Experts of a small language model: a softmax router.
Below are experts of layer 3 (counted from 0) of a mixture-of-experts language model. Rows are named router (the router's row for the expert), down (a neuron's output weights, with its number) and show model dimensions 0-127. Each number is 500 + 25 x the weight over its row's rms, rounded and kept within 0 to 999. Numbers have three digits each.
Before each expert's rows: a language model's description of what the expert responds to; "comes before" lists some tokens at least twice as common just after its tokens as in all text. This comes from a sample of Wikipedia text that the model never trained on. Tokens count by the router's weight.

# expert 45
Description: Month names after "on" or "in" before a day number (on April 29, July 1984), plus word pieces after a capital D or C.
comes before: " ", "1", "2", " York", "ta", "mond"
router:482540489515513528501524495527477541479458519480466474475483488471473523517474522471486530495483517484509524468472517523468530475535521511470514542470499521471520524472502520473527476523526531528524496469517532520526528534527475504532485512517529471473525543486512522480516474511523526532520460534528491472482525524468485532529469477527524476468516563507515480470519467487486536510481
down0:503459478484487510499483505442495532493487511453502509503494466513491468460485495511512498504461512467497496521545554490543498524493499503475510480542490517483557493465519513463486534459525496482485513472498505494473507507546473442498498482467507466476489498483473493546489531496498509530495545541477491516427466512504498542484528462541525524502502509517489502482525513515494474493554

# expert 43
Description: Prepositions like of, in, from, within, across, throughout, mostly before a noun phrase or place name; also the Kh in Thai place names.
comes before: " the", " a", " New", "ร", " their", " South"
router:468530481521522529470527510535467502475472529478475487470488483463472524521466518480484525498482527473501530477477524522472529474526533502477530523479511528473523529473502519482516465532530512522519496472527527523528518534516473489507475526522538469459527524471524531475529473529526524530521482525527519478489516529474483528524471469528525477478519533524527475472529469477474532515471
down0:478532513494496484557503473451516458516494515493497468461530506488519480511496518531521495501497507501476507496516458492504499511511496509510498506517510505481480505472485499458477531498452508470507550520466494478488515515557491526476499490515433481470505477482501483430471521491499474442532486510515495491434540505537487493524501493519505459487523455475490523486513482506504539573498

# expert 41
Description: Standalone space tokens, mostly before numbers in tables and lists or at line starts, as in 2007 or 6, 19.
comes before: "1", "2", "3", "4", "Career", "Early"
router:489518478498521503491514508555484520492492513478474466473508480488476500498479506490470538496493539499522525494464538509468537496540521508462510549474487530469533532468493540510538461523521505539530505459508533509525521524522468499490467519520564487480526522477524509482526480509534524522528486523523499482472521513478496532516476484556516462488517532541529477475532489470474530509485
down0:498465530522521533504491528495495450514492497508516534524485484462508472461480479527539512507496509507447495562525488462488533504516555509442517501493554464498468475504514491501472480517515543506533457496459461461494512503509490475501505488511546468474507506459487517504509543471489490505471484507509483526552462496524521531521459519482507483540525463500520499505490475478480505505484

# expert 62
Description: Commas everywhere: after place names, in thousands separators, between tennis set scores, after introductory phrases like In addition.
comes before: " ", " and", " he", " the", " who", " which"
router:487529469550534518507515499547479498482482509503478486497503505469491536533453514477484512508460523486510509481479519525501522483507520502449502547465502523475509530480490539486531468507534511531521501474524530519526511530511458511503462550515527476459513512448510503460541483543505537518514482526494491453489505528473466515541486489513519470473511543519522466462503492503469515527475
down0:464524523539499468499527526502558484505516496481461513537522477461499508499541536533509464509485492520525516488488484505482557521498504519508498508556491509488523559510456466496459473482534456488476516475514514497477552498502525495504462516550441504512491480487466479471498512469466511473510495496542510455505491476494516465499464499506510505483517499440501516483480540484507495492511

# expert 28
Description: The third digit of four-digit years after 19 or 20, especially in date ranges and lifespans like 1885–1977.
comes before: "4", "5", "6", "8", "7", "3"
router:478530494523501536483520520532474501475478505492467480471488483465482519519474511485477549492486547484525532480479521529476526502519506523478537532479512509470530533469506514475532477526530517531527500486520527532538530530501484490510493544507532481492540509482509528461536470512534517538516485543523494458504527521470483544518479484552539469488528522504533466479507484499493529524463
down0:485504509494488518500487516492545532528521445476535455550536501538471504482497486498495492507502548486496489542515506439507519491506497471475490508505512487471491523492507496527502535507510529511477473504481496517477490562485512483547516515537521542527478514513498454525475502472490457488491533510452488519524474469505491489469505527531483482503531534527466556495477516461497463556512

# expert 57
Description: A standalone space token after "of", "the", or names, usually before a number, year, or name particle (al-, 1913).
comes before: "1", "2", "3", "·", "source", "page"
router:475530480504517522480523513539469502479467524477475470466488473462474510512463514478499529473471535480495536487479542531475530476532531500468516527482512528469524521479517523480519479530516520509520511457510522523532519523516471490505462524536535478465532508465531523483521473521532522526522479527531515469479527515467480530532468474527525462478518519526530480479520470483473531507482
down0:482542488486502472468468522504475521510434500514449506500502537464517522530523547518511518446507506503469488494525484518486510493541548480501516477500483489517477486506527520517513450511503567475553527459505479504527474489452494490505486537508540508475518523540480520506496463514507491489543493518490510500517481516524506513509470443497478536495477513537462530523499507513536510489474

# expert 60
Description: Prepositions following past participles and verbs, such as played by, sent back to, killed in, leaves for, through, against.
comes before: " the", " a", " his", " an", " their", " her"
router:475534477527524531474520508535468519478475526476473487472499486467474515514473527474491523481480525470520536470478527526472535479525527514484524533488512510473530522475493524471521476532517510519524498458534527531539530538523462488487471522522534477465525523475521525485523465524525527523532489526533521478478510517477471537530475471523527474481519538514519479474520476481474531512482
down0:518534517495503541498459475492496522490531530504533506461511519520515506548549481482524487503509497507532474520482484508476493516514471496496534482473462511482514502497490489531497534508576485542472516511452474517500487487499448503504518471512494511540454462488489516550463502505465489546485458512524474543486509453475508523479510523497466498530532511487499442523483529494494477484464

# expert 23
Description: Spelled-out counts like two, four, six and quantifiers like several and many, plus spaces before digits in tables and sports text.
comes before: "1", "2", "0", "9", "3", " years"
router:467530475522530528480526491529468512484466523481472477472487476462468514517467518472483530483479533479512533476476525525471528476524520494463524523480514520470522520475511519479525473535528511519525505476521532536529507526512478479492480526530535470464530520473521527480529468528518524528527490522522514480476524521471482526532472475531531470484522545526522472470522470481474520509472
down0:488486494476461514515456530496506469481488498476509549497510507558503531492513443544537496463509498489500519527474507480510514509473493475477539499481433514503528462524518513462513477503495527485521511489520482496481455466498528485504508484503531492503445457482531521495491482480487499547543541498514497486549458495493476494453520487474506494517509509492526508556507492506532524441487

# expert 20
Description: Bare space tokens, mostly before a number or capitalized word after of, or, &, plus mid-word pieces like Phy-s-ician, ph-o-to.
comes before: "1", "2", "3", "4", "5", "6"
router:467528486509518511467524501538474541474459527490487470468472479477482511506475504487462524485478531485515544498474522523477524479529512496477534523491505533464537529474532520478520467518518514539513510482505519523527512515521485500477470529533504475473538499459535527482542479520531519521524485535532547465508525513470474518522462474518521478476526510509533450482524480492460525510483
down0:482522516441476453489475530553495519503552474494500465493492463479512477504483471470499498457473512503424499479520505493551469505519477502501508530533482429522499484506519522513520479509513497482529496542510510489517530437546516504478475482495508484482478493523507503540499535490532511472526501468505481511480495458526503521491503447507523484505501513471464516501524491468523481468487

# expert 48
Description: Pipe cell separators after titles in tables, plus colons, semicolons, table divider rows, and between, on, by.
comes before: " ", "\n", "---|---|---|---|", " \"", " Nominated", " A"
router:471531485522526531475523504526466521479471524481472478480498479463475521526475520478480522486483530469507527474478518528470526465523534502467528523481527524473526530474499518472520478535524503517526511471527528523528520524522480483515475523520528470470525532474513526478528464526530514523530492526523524477475515526469475531533472473528527473475520538525532473463529476481479534512474
down0:489452519550524490479475509470483521476527497469501503474522521493504528502524530445527493505476507501545481484421521479501481502527517491508483489508499533476510519530521494521448536480500475499457509492522466537483469528498493476502528485510472460508501514497514516516512409502498471485478500503494483516536483479466473463501565490476511511507503485458507495459520491463515482485511

# expert 50
Description: Last digit of four-digit years in career tables, birth notes and citations, such as 202-0–21, born 197-0, 198-8.
comes before: "–", " |", ")", ",", ".", "),"
router:485524488521514541490529521530471490463468515491473479483492483464483520504462509476475529468483543485495532475488532533480525495514532510490507538464528508467516540485514505479518478534508526503534489478514516550518508532505462487503484525537527480473534524481520545475517480516520524518513475522538511468492517535478478539547476485532522453477514518543520482478523474500458533512463
down0:461496464482481488526478501533535464476513485530489508490491504516463484472492516527483486471499481526518539528476490528478493507501537469463506529487517504529505501470474541476494473501543494504465523530466487475457495524502456506506499551495503490507572494523470502500468528531541497457474506498526470545527513491546476509502500494503446515514549494536543450516517526515500516516491

# expert 16
Description: Final noun or suffix closing a noun phrase or proper name, such as castle, Act, Festival, conflict, championship, -ation.
comes before: "s", ",", ".", " in", " of", " and"
router:476529487519523523444524517530477513486463524471468481481498482457474532511469525467493528470474519462488522477479544531472530457520508500469524510472479509474524538471516515478518476526517495505526456478525521529531519528507483495516475509519532473467520504466509524472520462517527513525524488530542522482503505526477477521539470479521529486470517528514527478474519475480478544507471
down0:469530506472483485496550512448490506493458493481467516526532454483494500498473497516518513499522506461479489491520452550477468531511509527542488503497481486489512476487525486495500491507468501484519481521481447569484477491520504526461486474436499493497493462505515466506486488487452503503513458463498507523521447473499479522499517479455536481496466497512486524498477504475554522507461

# expert 10
Description: Nouns like death, date, born, name and final after his/the, plus digits and cells in election-result and statistics tables.
comes before: " of", " |", ":", " to", ")", "---|---|---|---|"
router:467536480520519529479530504528464519474472531478472479472487477466474516528472508471470528504481529468503528478474527528471525478525505501469531530479528525475525517477510520478524478534527514519519491471523527523533517525509472485516482518518530471463530517479521530483530468533526525526526483528531519476514523523463480529536472480532528474476520526529530474466523478475479532514474
down0:484479512478506515453544543504505488501465487459436467518520499519492520495491449486529534490496525554473502531557479506481523506516475512568517514476482471475469488507541501484498516492470480465494473545511501556471515530490546515480528495520527508503513478501464506532516539491496502511508484499521501475505474497507498525482473477517516468484461462478540534525473488497520479521508

# expert 24
Description: Blank space tokens before numbers in table cells, plus is, (, / in place descriptions and coordinates, such as church, parish, grassland.
comes before: "1", "0", "2", "3", " been", "4"
router:476534483521519533475530510532469509478470525478471481469489475469471521509469517472492529490481527475512526477474532529475531476524515503473526524477521516466524524476512516474524469530528500518522496476529529531526517529519479489504470525522531472468529521470519528482526464535522520526530479528524520478485520523476475531531471475534528471477520542528524473469527474479470534514471
down0:508524479509524545480462512504518489488491487536494486505516531558480471498493502479516463554513497526524476541521545532508478488457488514480493512493508474463555529462534446504505485509491494506447531547514553507460541517498476500494472478504522499506449523493490477491504479496481503472501517467483498466537518480472504479478514494511478520531455478481524533471457511503518501506464

# expert 29
Description: Forms of be (was, is, were) and words like later, left, first, early, often after the or to.
comes before: " to", " a", " the", " in", " of", " not"
router:473530477523518529502526526531467533481470529482473486472494486468479533514473506478474530500476528472513527469477526523472528481518525521474522522475512515472522519478516513480521468530529485524527505471518528532531506533519479480491459523526539472454531510479526524481529465528533513525523481529535517480499515524480489533524469473532519470478515548524521473459528479484476526512473
down0:488529486530513533526490511516519521539508502532501484506535472509473496506496501492536481478522504598467499490534512561519511496493487441528481560468504450485494500492521474471524511480517515473496468483487516481484530484498522538513535489502518458491464510454455501496473521474515540464482526450489515483493485517559507504518503504499485507517501488519482475516484473518525510496472

# expert 33
Description: A standalone space token in running prose before the next word, after words like do, only, highly, forever, assets.
comes before: "1", "s", "2", "3", "en", "al"
router:464538475497535514487506494556474514491461528482478477480496495486462511503472503500528532491441527492502541506477511513475538497563524488463530515468496521466521521452516537483533487529544515503499497466503520516533531505508493490492479520523520490463546499464516516484530490527551498526538500529532517478490532498498487527513484480541520469495515539527526489489510483473455532516492
down0:518492520516504515486522467547512478501485491535473480534533484487484477507488573499460502480514515495480511479498503439520468497511493510490494507514552467478524518482470462497524493446465487478460508498489520542493477502512510519497518526487481474543519488498465468463506454501491474486435491487487480514580491514528517500529503487526503470481465492513484519493541511491449503533503

# expert 38
Description: Word-final suffixes forming nouns or names, such as -ance in Assistance, -ation, -ian, -ity, -ist, -ia.
comes before: " of", ",", " and", " (", ":", "ment"
router:455534471520538524468527524530470529482466522484476477468498488479473520501482516486452524481482524455515525464477503519478535471516510487475529531488499515479525530491524502481514468540525502516522496476529518523530513520518484484502488527524530478480532521468526535477535469525518519531520477518545524479469518524452485520535481483528521465480512507513526472471516467473476547520475
down0:498499499490520477497451476482531502485489455491493481534487505546491502515488455497507517436503495493482544466492516503505554532530512436497525478501495499511473499509468522495511479488505465484478521484480481561511513485512533484507484480504478488546493523479492538532499503515475518523490527461539548530459523505480518503458554505467530473495470543493507498540517451489528513475490

# expert 49
Description: Second and later digits of multi-digit numbers, especially years and route numbers, such as 1-9-79, US 1-4, $3-0,000.
comes before: "0", "9", "8", "6", "7", "5"
router:474515482524512543453515501520468522484486517491484476481502476478474530508479517461468530484489532477482524478464510541460545487515533500485524498476506504476523519466526522458527491527539520529532481462501534545510520541523497475516474519504535478489521499487501522481534485529537529522519486535515492476502506512462462542523467464535520468478530534512519470452509481496481509513469
down0:482489462564520481495530500520517532475487508510457532497506521524507497483487489534502515512511506479529510491528561501482542494511499460501502523521505454503482544528497497483486493443527494539516473548475489513508519493501526490492498511527497469494567544516518558530473524495470515524505494476542510463490481479505491530498505493526535490499498519514518515519476483509437524511570

# expert 25
Description: Main verbs after a subject or auxiliary, such as announced, live, was, raised, plus approximately, nearly, and the word piece aged.
comes before: " the", " to", " a", " in", " that", " on"
router:469538482522522524493531497535464518482470522479477479476493475460480526517471520471478529488479532467501530475477532534472529480521520500476528527473508521471532525477506518476521476535528500517525490470522533524526510534516479497493472530523532468465531508473513523475528463534524523524525485527523517474496519527488476530535474477533529474476523540521527474469525472489471528518467
down0:548461530501480498508471504496464509506490503509503503490500505536520511473447498542518504508495506498508511476459492543489497467532514502447438477540496489504459399518535521516505520482476458489504490500518506505493452453484503494487480480509487507517490514526467526513504509500532516522472511469477516519545450513502522510498486544479509532535541530509514531499517505520486455490493